From a checkpoint of a small mixture-of-experts model trained on Wikipedia.
Size: width 256, vocabulary 8192.
Experts: 128 experts in each of 13 layers, 144 GELU neurons an expert, a sigmoid router, a shared expert of 192 neurons.
Below are experts of layer 5 (counted from 0) of a mixture-of-experts language model. Rows are named router (the router's row for the expert), up (a neuron's input weights, with its number) and show model dimensions 0-127. Each number is 128 + 24 x the weight over its row's rms, rounded and kept within 0 to 255. Numbers have three digits each.
Before each expert's rows: a language model's description of what the expert responds to. This comes from a sample of Wikipedia text that the model never trained on.

# expert 43
Common function words and punctuation like the, commas, and, closing brackets, plus seconds values inside coordinates such as 36°41′48″.
router:130107156145105110091150110107167138081110110118146140105125108136146113099118153150141110140150177150151146123116106116097092119130103147152150124108134131191117144121109151149138120104121105130160139152139110127074148111110140105161161126102144120142154113114150146144156120106198116095150107172129117138148112134143134101154139112074148133134136131106131152111125130107151150092100
up0:116144134141139149127112141148143134077106109140062151135153130138063129150100148149125130085147174108127146154145142187106121112108142108110165082123081122143110145103142145125126124120173120063114112136108146132131087169094151110134147110123082096137131108119137185157160147173094166118149155085145104160145121139114143085088158136139112116151113155119133157136091116097107180138108
up1:108162089134124123097153141121109115122138071067135148091114136113125121098157195099120108140141125140127135149132155140118134129129130128137070132141128115132141128166148114134129114101123121104107122154131136155151105119151138110102159171094120133102106134085125111114139127174078145123149142170137085142135155122125163121132134149181134089146127137103115153144071134122105123122126
up2:078128116178130084144104118167088108145110149154083136098124141143108126126119124103144113155080123129118139148125121118113182137117121119179147142122105123132126152131090143106098095140136137109166162159146130127179133121126101131138133135154153128113165092127114176125110143105118128108093133143130158112120112171117126139083183090131138106138120107134113133112177129123154141081122
up3:155092143119132093110108141147130141092111133147174101095132149115120104074150152132126138112133101150155149113134159168146163119110142128131160108120141108116118168149128122131112127127132144148103147136147088140095100098134157109126149113101100145133071168119140104087168154150134093140143125167125071101115127106117112087161144143123099155124133173140131153171111152092170124091106

# expert 52
The piece "go" ending words and names, such as Archipelago, Chicago, cargo, Sligo, plus "-ed" endings and "After" or "eventually".
router:159135162123126103122135142112116120097104111102154150131116127109131123097118136123171110096121121083130130121121122115132092115132139127148140134196150155123120134105146126086114120079115127189156176158112072114159141142090139106101152173096149175155152127088127131122133124130118134149123136087140116151136144127125133126145162113078135155129173167103177148135123100109149132141112
up0:110162131122091137122122115102155115160099129112163178116117077127109127157093159153167112167166142114148152161138123127119118115110168154097124097126137127183100156114137110157144129109162152127135137121101165101119100097165124148130151141135120121142131095130169134151136139128103114102160185112095127134115078126139126128120111126127130175133135107115114136119095069138141095098119
up1:117141132127097097096121128129108123091155128129139081110135118136111142168133176148103110132123118153123103144133140143134123136142119124090126134158137127113166113105111121129161138123149164144139128132120165111137134118160143127141139112104131122149100141119135110106128088139107167102123107125112153127143083085128108168131156131172117161129098152149125105138120141101151155136140
up2:104133138102173111123120130160122125130138100126135160116109117127159139117082147156102098138112095135138120162146155128151140142128136142125121128161135091170117107118121168076132082109088112132114156111133090156145074110134174132116084155143147123155093120138124150160124107133143117170149159113104139117132094160103077154147119139136129099112150122166137126118090111132130135171086
up3:174108132163159116132147088126104111159168133118129100140137088127155089075132106093144150112118154103168140127158128123158154136109148085120109166145119145121145158096114110163094086119174129090144110138119118126144189134148149107115104169127105146112079092062136148142111117121131115102126144120119105127133101127162115117137163144165191117126151128092123095151100179136156092132139

# expert 45
Middle or final syllables ending in -an, -on, -ton, -son, -han, such as Orhan, lieutenant, Pongani, Physician, in names and words.
router:139144134135106133111133140109102108104141175116180109155121118107133117086123191136156133133148127135153125120129109118139123130114133115132104149113160115142066155138111135126102118100082131165159111123166126134073130161111104111154133198117147178111127133148185123132151165125104126120087136133143145151161087125135084102159118114134135132105174109138144157093114123122165119115117
up0:147156132123133119119120167115167139145171092121147094119130139119147094097103145113154103146138132133145117103106087124094117141115093173120103161154106141149088124096115171107141128138108146127160119149113125151140121106155142171124118156126099125120113087158156100069127164156125142100128172085131144139182107122144109081126102111157122158130098102133140128123129148097111117133130
up1:169122163140100114071139135131109111151159163139176126130161144120138132135082115163143106145122119170157164151135095105121100145103152125158154097123116092128158185134114132133104105110129163139132146099177077127096075128142135089152143126162139146101144150163163136104112089083106114120161099127116142102114089126121102137142118108110125138171105150143136183100111124061146105121146
up2:129127107136057137149106158150136078112162156155136105091124105123105157125135109081123078162117168123147140121150136090119157129137117154148137132132136135126110142138101103147131142142108102117097157141150136124141137099101134135170099171160166133150133117144150124126170156128153154147135181144135109150179085152144131155113144122106095120164123137109122121125138119107120086153110
up3:116106130107181114105088151156144148115147155138110134144116139151172095151107188124117124096157149120132140129138158114147151063136135080123173122099132076110079115162130136090156160126110122087119136154113128116119102149130111111145090149167120114088123095120142167157141141134111093120118111103138098103120131147138130119118132108135154145134146141138125156160111135111114143079141

# expert 44
Commas in running prose ending an introductory phrase or clause, such as "A decade later, in 1972" or "...1955, appearing".
router:119075161118097127060133163098135133102076125082152165119103128138116121087138147140140124130137117199103132148144078117129095106134110148153118143163120124130142160113138168209147122094107132132154110140141134117152154142135192125108158164139134143124164096112123119132167157121155116085128137108120125142154132184133113143133154097092166142125117117090118122127108135110161151133114
up0:135168122139140131161092145145109112123153106143135151112153161105178137129115135144133128120107069162140116103121163167136118127105114158133141119079084161159115141107125124135102126154135177148148120132085132150115132165177144126100111141127147161130156125086141151141116098150133113067103130149091143139148139146162157110154122133149131159128099108117134123118133150115153126091150
up1:139141106143134091120111135151119119111133116119084118158168150132127093169161126122177161114110163116094079109125133106113110116125117128132104098112137150075090167128091119110114130148097118140161130087176153106147114111097139146126096169152165118162107120074108142158120105103137144143130113152161129145175113119123130140093154114148110112128139114070118127179112136119117142141132
up2:161134132143116140097142141107129134111143123166144118113129114167105116090123142110131169091140088150127153142097124136137144172115121141129129161157111097109096154135058180090122146151127149073079139130117140114140171126114119097107130149169130088104162127161146132164165111160108078131106137119128133107112113106079117160128140121085152098121097128099125139132150127150140117120107
up3:167136145131111088115179132126090093111103091117117157117128195118112174143125132104140075077144155092123116174136077158067118106126138155114125130086140163113098106115144111122115120134112141144102174124154124091136103112109113134146148092110104147139116117123163103180134135159148122155124137166125129124135151148106119170098097102140104099106123132150131108084142162102159140095102

# expert 37
Closing pieces and capitalized words in infobox and list fields, such as Est-imate, Conservation status, Places, Connecticut, and coordinate numbers.
router:069109110138142130127139129092191144131150164128140125118134105135153125112107158148135121148148114106154175051053102134105123147143161172147146151090122106122177119067093107121136152113124107154113140150175129103134143089108138085140119095120145152150134129123117135091138150111167130124153136133140118152174101133129122108116120139152182103159165141135133167114126120143136138106145
up0:133140131109110119106149116112167116165123126137144112091153119118167064129164131103112123110190120110161141158109126116149114127168172112156149121100150105142148127108106083128146158085110105153122121135149118079118105105125116169129106093104120123137158152099092148120164155162161124101123204128131142141140138171099104091132159117117115095114164149144112140108072127140139097159163
up1:152137142171176144147133115136153135165150123102053165135162091156092107125078084098125091122191109102141131131089119093099118117127124134133161133131136100144095133115138105101149118109138082179108151129127105123091135128133152066191145121103134130166166116132124134120128157131147143152141135050129116132081153137120105101114101125091135104162131135083086129144126097170116142150170
up2:153120146149162122133119117121145097145092123145135156133122147128167108104109154125106150134123081111149159084101112131106091102137111160077075105129096106080145122107097108063157097126136081136078111136140165153141103121115129162115125108124140186150134176142139142140139151133121138141140158085144109159140141106190114150110132082123134127095171141114136110120110103146135135101134
up3:119152104116145094124175131167111104115100108122099120100124109117111085130134140105111151112142133120127150088165103125109160149103133107157130099118134161133139104096106127161123141096092097123105126115131172156161132156099118122092106178140159127150164125105068165106111169100133098095153126157106130117099120114146108127123088145145116055132133183139148150106139132143133158116143

# expert 29
Determiners and possessives right after of or one of, mostly the, also its, their, his, as in one of the.
router:110105131115120090121131167114167155098109130145139118095139130152156123110110125131167113149082128133095119121119106072130100152162107128119152121141104131128075141117117152184117102064135133108139116126145124165132136106128135120089178162153142100111127141103149144145110141126107130133142171158155125139164108136152165109123137112138131144178154115124121138154126105108147160087145
up0:169126135138175109109136108157152156116116149111117105109111145108153145132125135107121121152148146136124128155137140133117108133107120144123160101150103132143107142113140165135111130122140124099135143125121108114145170092117174062137130112157110076168103104142121112131105126125138152169118146154105153149136134129113128152088084118095089123051162147145100141132125170106134158084114
up1:149157126103118117143160150101139149129118115142140100123112120055070131157125123123115110129071142123119107108111116129158125119153101142092166142164098098128107158133109075114068074138110147130136152113144150086088130130140095139137119140137122108112131109109137138159138120122153152117150156127144073097131139136126147128119176097156134136135152149098137102141109079124146129097125
up2:181145099134132135102100141116123148076128096103136136094142102118138133112113089120112141116131152099148137120157124127167119127066106116096117118109101102120142082126139109138131125116130135119101143138135129172143115093145125136096127131101139091145102095135172095166137095175107124124161141175182086110107148108150150131094127166088135130103139110096137142080112157116120105144139
up3:091142156125139148154129105109114134106092137131138164130089154129155138107104140116126116107100104156082114104125144143110154148124164209105134139119145160106176123118141144132141110131130124113096095114097106072129141145087113139140127082153123114134125141111117093146113124176126182121156152117133136155149124123137135135111137119096128115125123123085140097149143085150121125196140

# expert 4
Verbs and determiners after "there" and in census prose, plus table pipes and brackets in climate tables, such as There 'were', 'no', 'the'.
router:076133110163107142158141131076113120098116140134179170115101125125138093123138120105149133077135148099087133132095087118122129147139145187144151148126145141136080158142122167112116083129118123109146109131152137101146114109131122129132144123136125130144130138143131110177129136129158114098109139156138124128142123138192115095127131106161156099129133102062102121097118110079117125097090
up0:127117151131104162077118132107153097168115150105121143128157111166148135096070187134152085123125111140158160104092137142156100142146126105155103142136121155110095164119107118105173136118127147099164124087140132112144114113131132104133128134148104146101143087176135100124141144159155192132079129131110135158145111109142145129171125151150168094139132128078095112112093098115076142158135
up1:099103083145119162129149138114103105167094171108113127118133112161153106138177101137070172164105147120151105119118121131147106118099088124125143147130115135116129124099107136109145152129149155151142131163124134126153122086137127149076082135142132137090134130123144105117122101143133172114085157146081142133121112135100125110131178124105093113138141116098121138114154185145170106120173
up2:146190151114090127111101113140089131148099150121099127119142140124144075145114159118134122103117167110199135145116116121129153165114143119152149145136075166147139140072109155095139111107156138160116136102123142148102087128151089118150137131162137129157134107139156098139150123170139117124132127150085102150176143138157136096099133078148106103175143152098103141102102176075116089145112
up3:129115119134161159140142102150084130105149141131114127125133145145136070161143132184082138117099152166119141128152157108180151080107080128122123112114134099177122110133112112135139129102118102129152157150118128090138119133125123102123114163139134131121120133145130113134131101095119130132111109158130076131127147159163136172118118109139083111115141133109116150148154101141116092110126

# expert 56
Commas and conjunctions in album credit lists after instruments, as in "vocals, background vocals", plus commas and pipes in other lists and tables.
router:115119150156110103116125171119169131140122086094110152123113121086116131113115122131146109143180164122109150095131118172111107110107120137189105139081114131160132162094142154143152137108124105139157090137152109115101167124110119113082122112110138154130131141081126151093203122091123121073124135151119136143152116148174152089150126118106132131149133122109115139111119107116175140173110
up1:178136132146137130100140144154165136156156114074129126119159107164158139136127149110120136126091131156094154121111135160131144114119087119114093149116096138112110147117126158117164152106078204116126136074135126141109162128145139089114150067137112054136108107127143148161125153121097143112096098137140153122120115141161127152145143134147178170131120165141106090110076128112154134145116
up2:113112147127102119147068128167159145104101101121133182097124094087131112117090134138106115128153100160143142122154112102158103075136117121110175145113135121118120126147129131114117115105163157206092086118131170148127139128130146120097114123114131132161142140118157129121118098141139095152139109137102141132135117115113106163144111107149177147132100131080131094164111112138118138166107
up3:135110134123128085086172118129134158152149103174122126141130119122132116133128140131146180063164145110146135120147121095145111142155106113159138125122098149152082121125122130122162124114115102141105171142124170082120195179164111097111105151166156183106133096135141134118099086099136125087115120140127115086157114158186155147125129143091106110158121127122116083122079115090075126124124
up4:142088109093148127092139107131163129137138126099117116120109137130142109113121143158152145112082127135112109148139160136148116100132145149112132135121073154129126127094116151134153140085109154156103134144116118106113167128090149084095134126154120119105105143122153113141140101173160118097140137134136046163139135180110098142146098086089106146096090112095136103078110099127133165163132

# expert 62
Individual digit tokens inside numbers, especially decimal coordinates, table statistics and percentages, such as 41.7816-7°N or 20.7%.
router:141138159124122119080125155066096129125107147098161177092113107141127124144152142147150130121153118155104173101141107145128111159120102160123143151106152149132140128130083118142148108104119150149156123155118099115102145148152196149142187146065151120132116148152151154151146128093113119140130133111158145120126111149129138101155127137121130080112165122088118142125068106142129165136094
up1:120138136119123072107140149194101138145132102121163129133101111112097100119155137142143123159123126153069111156116111103129106161086127114117161127127158142097071117137157102071102090109129148178202125140150127120123158124127131143154121118179143146105108137143142108108107110141129132148146120130143093117135130158124108139115129111136089091166154088147118129149163132095145090101131
up2:127124148124113140153097106133110106103152159126133117152082142125106123123129098150188148113168099079136164116136149182108168124138136120175129108143125106155122091099120115135171155110093148140111107168133144094123094135129156138092155121158119140086124112150174106087101148166119080116130170114150142124130077139133139134152163138095140124101105134143156109164122149081135131139134
up3:157094142112143092119119135133134121103097103138095112112136111102176132080114137131079116128152121148084134138175129145093157117142098118107108113112131153097140152114136152111112126123112120098173123160103111104151131138133182119131122125116081130075106117131154119127159180137128127114119148173153130184093158097117130118134123133120120112143093162099136126101089113163151179120107
up4:092146145138133126123161135164127181091134110121099154120138088134097164125102110162120120115077112131111138091167114111127167115143101095119120150105109154160143102157145184084122136143125125138088122139107113091121151102107104112134119132128107111130113099142158182123153138109063079136104118123107087136160116078125141124164086108108160161126132133183104129104157145146161161111163

# expert 30
Standalone numbers starting a table cell, list item or rank, e.g. 4. in tracklists, | 15 | squad numbers, 99th, 2010.
router:138137132135050131132165097099125163121132134118117138114098099081156118116084126109113086133147146184142137092120107121098077128133100176163153125112088135138122140145114129192120122123164126121133142137125076128158155120106146089105186113116120156145145114071131141134117136136159129081136108143142110147099126145146129111147119119127112120109135121107099128099115120100189127128112
up1:108163140100130131195172086137145135151148103147104146142083138135128109127137099159164124136129158205148160144125081074166156141132107120118084079124119128126082150144123151132129129142158101157117094111111138150147100130178139118109142103147146121138133123159133137095126137157104100144138127151084166140150171126148119100159105085110133128108095109088098088115127138114163102092156
up2:153155121153146119088153123115140153132113144136131166136093120084149111135097110160148120109145113102148099128163134112071088115171120175108162104115144161117112129108111129092130092105123125160087119156127152120146139090086119118123114138096074119139107123129161106110118143141146145126099129148147118170119166136094153096203091095138137127149095128117140148108147156119130149131163
up3:158140131123084100107139127109121116094117133140136083136159092144109129078142115084082123135123151106143137148119123086106124155094104123106112134134112177121131138153123171095131109093115168086080114142146130131114131144124102123112116119135146144110134121141152153154104086143125110172105148114124137104134086151143114148092163082103116146115142140097123127129109137145051161151093
up4:110127112101090105146142117110129146155166104129088115131119129172099138098145127099142166131172124157143155104056101132132122119099143119129138158197157126137117139126081118103114157127106140113123100098140131107130127093100136105102149139133141152140136153126147094129121161159179077099125089132129112166140140152128110128140104098088126139109139167068135100161068153122139103094125

# expert 16
Capitalized "The", "This", "It", "These" opening sentences or paragraphs, plus the piece "ca" inside names like Orcadians and Ancash.
router:143124123095081151096161127144170160131085143108140174079057126124120111112139112117162125144109162138116108103076124079151118111121163154131110130152121121145123149148132105135140122128042126174101136136150114147110135099118160068139149118093153164156144146129130120095108081129098116121154089126143136129120128152140124168150134120129102124156103147138096127133110115133161114111134
up0:143116111101140105072136126146104159150102133107106130141119151144151103123162086140133110121161116123114122159154147124104150113122170150137147138151158076167116153148143127109114162113153131139107130136147126117103171144122183084141164136140104132107149124154089099170146082126109146113110110110108095160175128163143128092142119132080101101146108128146096111142133121172113114135131
up1:113126099105160138122124106168175146153126128123125114115145122178116136116144142125129121122093119123120117122140107112126115145137132101139132108125141123108149145129135163140125190160135141122093154099121175110134133107138136083131079152101088134179117122138158171105117148166139156118135124140099136127152156083127141075124131130136161040129138114169147123115137172130139109143126
up2:104129144118123172111125142127124123084119162134148147092141122124090112096110157163131157118110116171136130118101149080142137122132136129097129150120092083127117121104096076168159148145144119168160160117133123117134132126183112157143112108156140108081146143123110087164133126082145144102129109122143103142164128164148128130175125112104077158139157122156111140150092161127122140123119
up3:102119124145112168124161131096127139112076161123087127101112138112114118118163146115129122116099148148105133141147145116121115129160116104122107148111135148094106137106132135168119112123153122127187166187119148136141097105143138168128119132119130083168150115148097112129104132104132113091099139124134137180120120180146137116133124165135132154158116111137133110096103117174117109140112

# expert 19
Middle pieces of foreign or unusual names and places, often after w, we or be, as in Schwe-ika-rt, Zimb-ab-we, Taji-ki-stan.
router:157110158134143140127148099113128148095121146137151128133118117178170106110149161142090088118099127118127161181126114058144139110122115116077109117171130103180146107143103127121132098122139127159154114135146084092148144138086123121152148139160141105119153127123126132135138073125124144121143133143124137139126121136143167122108146113162176107118173100104106137127135084109148110156137
up7:150121119139135134096159168140087133109129115116138122134161141134123130152156172125120138108142153105164135161130119122117087123108117158132147111128161131143149165123063122163162147115114098182113117155161141129118108097112156076181097104120142102171113124102106121155088124106137126150108132144122106136099144114153115158181153131136090119137136126087102178133147109148112126109158
up8:133128112103121100124186131102155076116122131159141111124134151140161097123143124132086134127108138129114121128105171112092113082133124127154113118154146120160155146111110085159110134135142155134139110147134129131099116141104114080113144135170130159137148144124156128188136127106127149153134129119119066108120126112113107144079111103086137115155060144142169135141140108174088102165144
up9:107123163090117096113151093121077103137106139127136117128107094165134138124115148169162104155141125170153097147103104092128105106155129118118139156105113120115159144097104176112141145117136126123139078169126119123094140122155119117179133144151128106141096114124101128112153155127117088061141135102125127094115102138117173140098151148143145089093142114132142117108103140153122121088145
up10:111150092110136183150116151104110109143128118127151093091123115157145170144138167155123118100132099114080140127171131079155131129147133118129130136135124108146126122128108158109117106146111157180131140098115146159113149108117120139152213150124160112121143090145147120116108146122089158112137141115147126125078100147127131137108114114106139123145155154096124141088109073098135124152127

# expert 6
Single capital letters or letter pairs inside all-caps acronyms and codes, often in tables or parentheses, e.g. SALT, CIMT, SEMG, INSEE.
router:096131106147141092112164137134109108161089128096120104112102131143104090123107127121147129160165141133139108134144094094117151111105122129145117128122106111129095108103108143146133126127145122112129137186149089110143162145134145095166128147089176103118170108108112147125120110089127128152108130088151123142120093126163145178117140104133125141192129118104097137142106162149129139143098
up0:159085117119118162153102169097142125164113125095146161117144165076157129105133129106165143147140141128142138148101104112137145103128155167144158166134112126136126123149108130140126087104149141138146094122101088108113133151095097133126146086167102108118110136146127101154122098166157125131114134176150171144122119156154185126138069103111132173120147136135106129148067062081144142164161
up1:131141118153147167128167162133100147122146111062112160106141145149123134102152127152107097112140154130114098106132099173135097156112089135134103119191117099119123101095120153146120128088136109156092162119157145144135153094122160109137092158125141088143130149121137138139118129165164126135117116106138108104134131143160163119102098118132113123130147119174066163122103110084175136164087
up2:106160095103132140108125109121152158180111152110107148132116142132112101117148125137076142141162106171126135180107169171128164120157108150135122149131163126091113152138111124144149136147138133137110105110151131110109147161152150122129105134124145160152095151061146124151139145112135075114096138092131178114120114148118093123137150100106144138111131091128122074112131118126167122094146
up3:136128104110105130085124155124099160111163129102160127132094137154172111147110115118157110103132123120118121080099098101131096088115114122095140140169149107084096148149135149142113160137096107101110156126185101132171125138131168104115105167112121096135134126194147107133123181165124143162130134145078138160163129152147127140122106097114122090094110108131134118108093148147131120126158

# expert 57
Separators between items or columns, mostly table pipes, semicolons, slashes and and, such as Title; Role; Ref. and Home; Away.
router:106109153132093111106139113147136130051119086113141143122129109116139095098130161144144136112124132140162124124110139150111080102108097131150162148099099103162096149116148133118118138146114114132141078151174091116083149116107136093148116124114138099122130112112131133139135070118150121120129180164140075135149112145130144122161155126066136108146154143114146156113121076148165162108111
up0:092096095125113135146139139090109172104133095140100111160140103147114139118059152122101122124113150088139097154113136130094163137082145119132119169081110125133150147113138159128120136114178112131111187167155131109082156146115172145109096134118131150124133088149172148114140113130154159145124163082147089145126123135098096092142094122140144110097184105154129126159085121151129161131163
up1:149121050134178119150184162171121125121173126184103131162123114110141143119135164146096102110083111119150107119137162133139131125112137128115145101097069134144107117117111133159147134125106115137145151135117149111122128096071128134127144115099120136144106138117112092136162124138122112119125124122156096127135122113143137153156092128124116115101118088091064125086122117079126142140128
up2:138093169147095111133112165139117136157125117127101147150087091141119112135112131166106130121183170106129137124146103088166128110103102072141105117109139152109120179114181140130117129124146070110104116153176118140120144117099143119113112146153093144159108135129104157147122091117119120136143136127103176161087122170164139109132141112088077112162129123090095136129119133136128136151094
up3:104164125124161105129144110148105130140167125166123141132110119119147116155074113111099085149134101128082166141125094150127100089145121125113142188117110113149123064130112121130129116085113112141109121137164125162154128169099093126079101113136151120103117110113148118189122123128146141153112149164153103111087115141166113142122106176124118113135131140104108133148144130116123138143158

# expert 31
Word-final pieces ending in y, such as y, ies, ry, ty, ly, completing words and names like Facilit-y, Allard-y-ce, Dav-ies.
router:119109141093120140143159142141154160105126073133146163090123138155112121104107153134142107121147156149137138096106111060130126116106161150157133158134162164175120130113123166099166139129155086087130143109134095100112159120114137125172101107131161167124119106108161119125181149138101127104128149104167087129147103164115124170146150098108121137109093141125105134160123120141129108142122
up0:084074136117099128149118149142112165120103160150125120116092117118112128136104106115114086113139120085065127192134046142104170102128161151119132129139162156137108131127120117153122158143161112151113087158115163116086146128116092155115092126146153142137134112118126127132115148142093134096145128109112153103111163118141144134105130168141113063081127139156143082158104143109136150147112
up1:112149142122097105142174136152135134097157132084114118115093150136126147119109115129127143135115142101111151149140105133071121119150133112120115139155165110089110153166099149110099153115141103124086146141095137132123172103137145149125099116126161137164147090109109110079119149120130100099150125129150145150152111114110136123102156093148181150099099131140126132070104102147123128100181
up2:130080136120139124153150097121127167080130102169135129146151121143115139134135129111154113154128113134156192119187117114128148130124156126138143149126069151139145188164144116144136154111175094103175142132124109127136194068126075127143104120113162132111123132101127152144136148106149137101117121114124176144155151082116121135082117123149125113095110177109117150118156135131144109137121
up3:065149068118089133118149135132088145106114144105151119155140103141136148154112188116138125142141177122102087134184150126142137161106111161149105112113161118143169120125118153118127119145158096131134095162086139108118122098142170093148164146130167163188137104127159139109083185080077133071138180125124090138122105149083118121144147121133108111122166106141121130142134140123126118141124

# expert 14
Year numbers closing dates, especially 2004–2023 in day-month-year form, plus closing parentheses, braces, and percent signs in infoboxes and lists.
router:134118157140100118089150109107165144084112116123162143100132116151145110101129151151134112137155155162146143129113110108101095131127104143155160126105131114180114148107108158154140123118121105126160138159142114129071155114100137106180159121097146097144154116107142149138153106104196121097144112166132115141155128134145125107155143110070147124135140132111125154110113130109151144101090
up0:127163127110118135096134098126122133089135141117131130115145094111110150151123151156075177133112101115130121145159119146109161091122121152117120141167117086122166134138135153107121162091125121149187135120097107130122097119128135112120144134147084091181127141129119153137107098132078155135104083142127125165099107109057133146125134125100170132143098158119128135139127102122145109153141
up1:122128148136093107074154094110080108105125088125165086119100137113166148117132123152148100128121101129143125132102112092117107152101141133145135115123161099169107149141135184153166104110112099152115130132147142092116148131116116178091165113114127120131188141112089120104165147111128091143092161110110071190107112135159092127118101119131120113144147103125159126113115119105146143172164
up2:125112131184111123112120121118134168119150152186146147112127069152146122101153147124159126093106087122085157118148139116150119107154080107156141137141163121150142094107099153147172109127137082105132093148083122125132085165146135134135137130122147149148143094119138123139111129108101072122142149170127109135130162153116114112131130132114140096184130137124147130165102144115137109165149
up3:174117187089134068104136119158145105135130108137132104101134161175143094159117111124110119098124141118107151162136101128104140155118094121130195142073108157132137119170143136137089109130120110114115120129146116153106139118105112132137159171085155124131141155145162145137098126128131129146108159102091127140144130102126116117129142127130113086089173141113110118117110121091114139108112

# expert 34
"century", decades like 1980s, "-ly" endings and word ends like in'land', "example" or "addition" after "in", "as", "the".
router:140104121145124135104135137121121133119123155116142147113066129136176132129108141195133115155102146142162160117115143134149131120103146124117155087112142059110132134107122151132129128108113121181113119137144154081128146102133125102100073115105152140165134138127139136083140134139159130109150135170163123132200139148162114115153108130130144101104110108116109145108120101150098114107123
up0:113117107111135109150165128090124133096108150180120145149099171135104137135143112144089131156132152111146115091106115156135169123109067108118182117104144102152105140135124147098129110186100118135110110135089107160154112095122130126105102170137161164146143118153123108125105157192165156105099140151158144146092176125109122153097109101100144098110091110124093155131126100126124114126104
up1:095098118110093099167154147075121160131070149147155101157097099157140142144115140137109139133102112131137138104123120132159122119146103113130158104163135075099140134140158132137151126130127106134104117135106097115093183111094138131156120140112142085091137098126170121133135149058126170089145102122134104097169131136103110173155111115148163102138130142143135118156148131145146142159069
up2:133121142109118126148134128094133138142147124161152115116083124157117154196117101099110131132175095118136127191070110102117159140149142170133165129110164121134146098129137099155149128108111093155150132072113113098092122096136157133156112109137128114169132156115172145167141120113128125119090145112154125178093072149102127135139112144149123135052102136140082131173108130140178132083148
up3:105176131108112121126123145152142122153119100124083129128155145137187113122131126131114183133133171165180115066117136094130078098145114115152153154146136116106145158068146116152105121106169118149137153144066113163115122154133148136091101158165102142123167120143145134161100110124163156121171076114095141130154134114124157155164105107126147134140136107140140127077186173116111115119107

# expert 51
Years and digits in dates, statistics and tables, plus the article a and sentence-final periods, such as 2022, 23.7%, praised.
router:131116163132099115095141121120145142087113121119150141112128108136152110090124148137143113147147161156157146131108118108101098128127108149149155133106136123189112145119103155159144122110122106136158135163142110135088148113115144101172156123096140106142152117118153158149157115113184125096148128176132106147153117142145133110153155114069146124132138138108134154108122131105153153102092
up0:098113150124140122112177109117142190060169111077168118126139118135102154099134129124157137149123135160151132140116072131137098128119117085144166099152125110094127159110166100126132142125110134146145136146093130144130144130165106090110118173152132098128126107163150148173107100102138092166130137108122133146143175150150176127115140105144133150151133168125133118130117116112159111130125
up1:104142155148109138137136089089092077130118118120125129114142103117140129139093162121105121106162161125154144145120096167116108128137170133150148113114119127129089137120090131127135094156132116136151102108137166125119085152077126124106128133139101152085115142099143178151109155102150102133104120191130114170169172141124114167126128160131123128119137172126122117155154126111162133090154
up2:150101119132125128118107137148097151152153134107144134137152118164149132111123125128148152137136105150158106142142137154082151147101149117120109151115139107074123128100164127163143116101129136134132099141171158147127126124153137131140132176094111107159172129084159164154111109113090069115088149170089070100150135151122125113113118147092135118134132146116146137116138120108136107123112
up3:149130101147151114129103158088127147139105130161150126144102111137138113133100135152108105092113138175142132099201133112184134110093116106152120115112120141132144147095139170099120133127143149119125148125101123168106140146116128106113145137104119107156104118081147167139145152149157122138111136141107087128163108136141131110155125151136175101151093155115167166100129122100156141114120

# expert 17
Copula and description words in article opening sentences after a name and dates, such as was, is, a, born, designed.
router:126134100117103124112140135117126168181129122093098169105146105178141142102127159138149121109090121137160112162115133142112089135118148156132118111120082091137136160170141119111160123104072120151119092129126105137116152125120130138158126110122116153147123118123127149109157116089119106073129085137095136134127107141103193114132135095101121138132126140097116141076145149082122089147150
up7:173078108137143090127133115112113091126118128099079114138110154119154141139118122107126172103146110129126154099130130158155143106104087119126118080081115122136103126169115111093147097107131094118141144119097136114131107125116132156152138112135146173178115110124097168119100126083118102144110091144106109091142132132132135136116156131098105121140068099121123140095167129143110206111131
up8:137157124143091122103130154097121186132216142134129138103130122134144134152151156121133116162119123078112149103075118180149121114129121186132153108148150114167137148097142135121111108168117132153128117126155137083129131090131158123113136151128083135107099172145135134108160132094178150084114095171092124098106104123144138129131113103129069114134113133078105080092164135107142113123127
up9:150145117130121140136136190132105126118142131140142107130142116168132108127149133148108091145101127143148113130194146120127155115147109115178146169116074123149149137156128087156159156157097084064079135129113133126087140133137155165149154109133112150152150068114130144135127128131116180101154167093132115169161126101104147157128149127115148110121161089131127151138166181126124153076119
up10:119171140131132094114150092127151146145081112089135142113127141125183131119092102107166127127174151171116127160086172140135117138155097121141112152130110155144157119139128146095163122167103118168108091105125155131085149096166131114129122130144133185108114107116121130161111115135136159129101155097137121143140129099125154125119107113095119144124124096118131117104115116136134110166121

# expert 20
Punctuation between numbers in tennis scores, ISBNs and tables, mainly the dash in 6–4, plus pipes, semicolons, periods and commas.
router:131145122116094116062119139148125151098156099151109167116102123152132133122117147119166132084129100120173142137126097114120105130131139125185188114118097102169126131141104103113152116152111107168112142132101139123097148145128157097127157156097133141126156109126147126112136144094141111104162167136089135148140121152119145138120128121087167126159126092129138133086136155082145140123124
up1:118154062149145160095144126109159174131149183120116105139127122096110135126144126127155157131112127101067153126124123094115138145145144146127143116114110152149128119155101130098172110093152109130104139119135096127120126124120180162146135126169142146126220092140139142115135108154148098137171099110139086146103115134136139117148100122150102100116125073085170139156112148135100106120167
up2:119151118113107142119131132177150126121112121113145171107128137119105085133165098110145155138186078158129129104138100137137120104110146121096193157133107139109116138133126102116106141120097133135135096167104141088153157151172097130089169111124146137150153130109123140128101138139104122130088134107110114128141109116120112164153116120136139154113152135106088120095094140153128127087102
up3:127130068095133106101150116132149062094136138081157173141103137100127138109105127180103106128115082164148132106127106109154116133130120117111155146127134099132126119140145127144153113111108139105215114165129126159171132112102187135130167137118133152108090132110162118096124137123113089166142138113124123182129131151069123118142104154093152129100135135151107116113131134133148152081108
up4:131100120147161102151119160168132116082170138142114091100107120122133128159127167104114093143130113149131152134106084108096083131107089154129153134146122131126113154113125159144146106139139052135080147124153147075154136096109102100101152107093092153117136167111114166112134127118095141154148125097132125168145128099110113175095133108106116126134155144155130148136177151144136104140104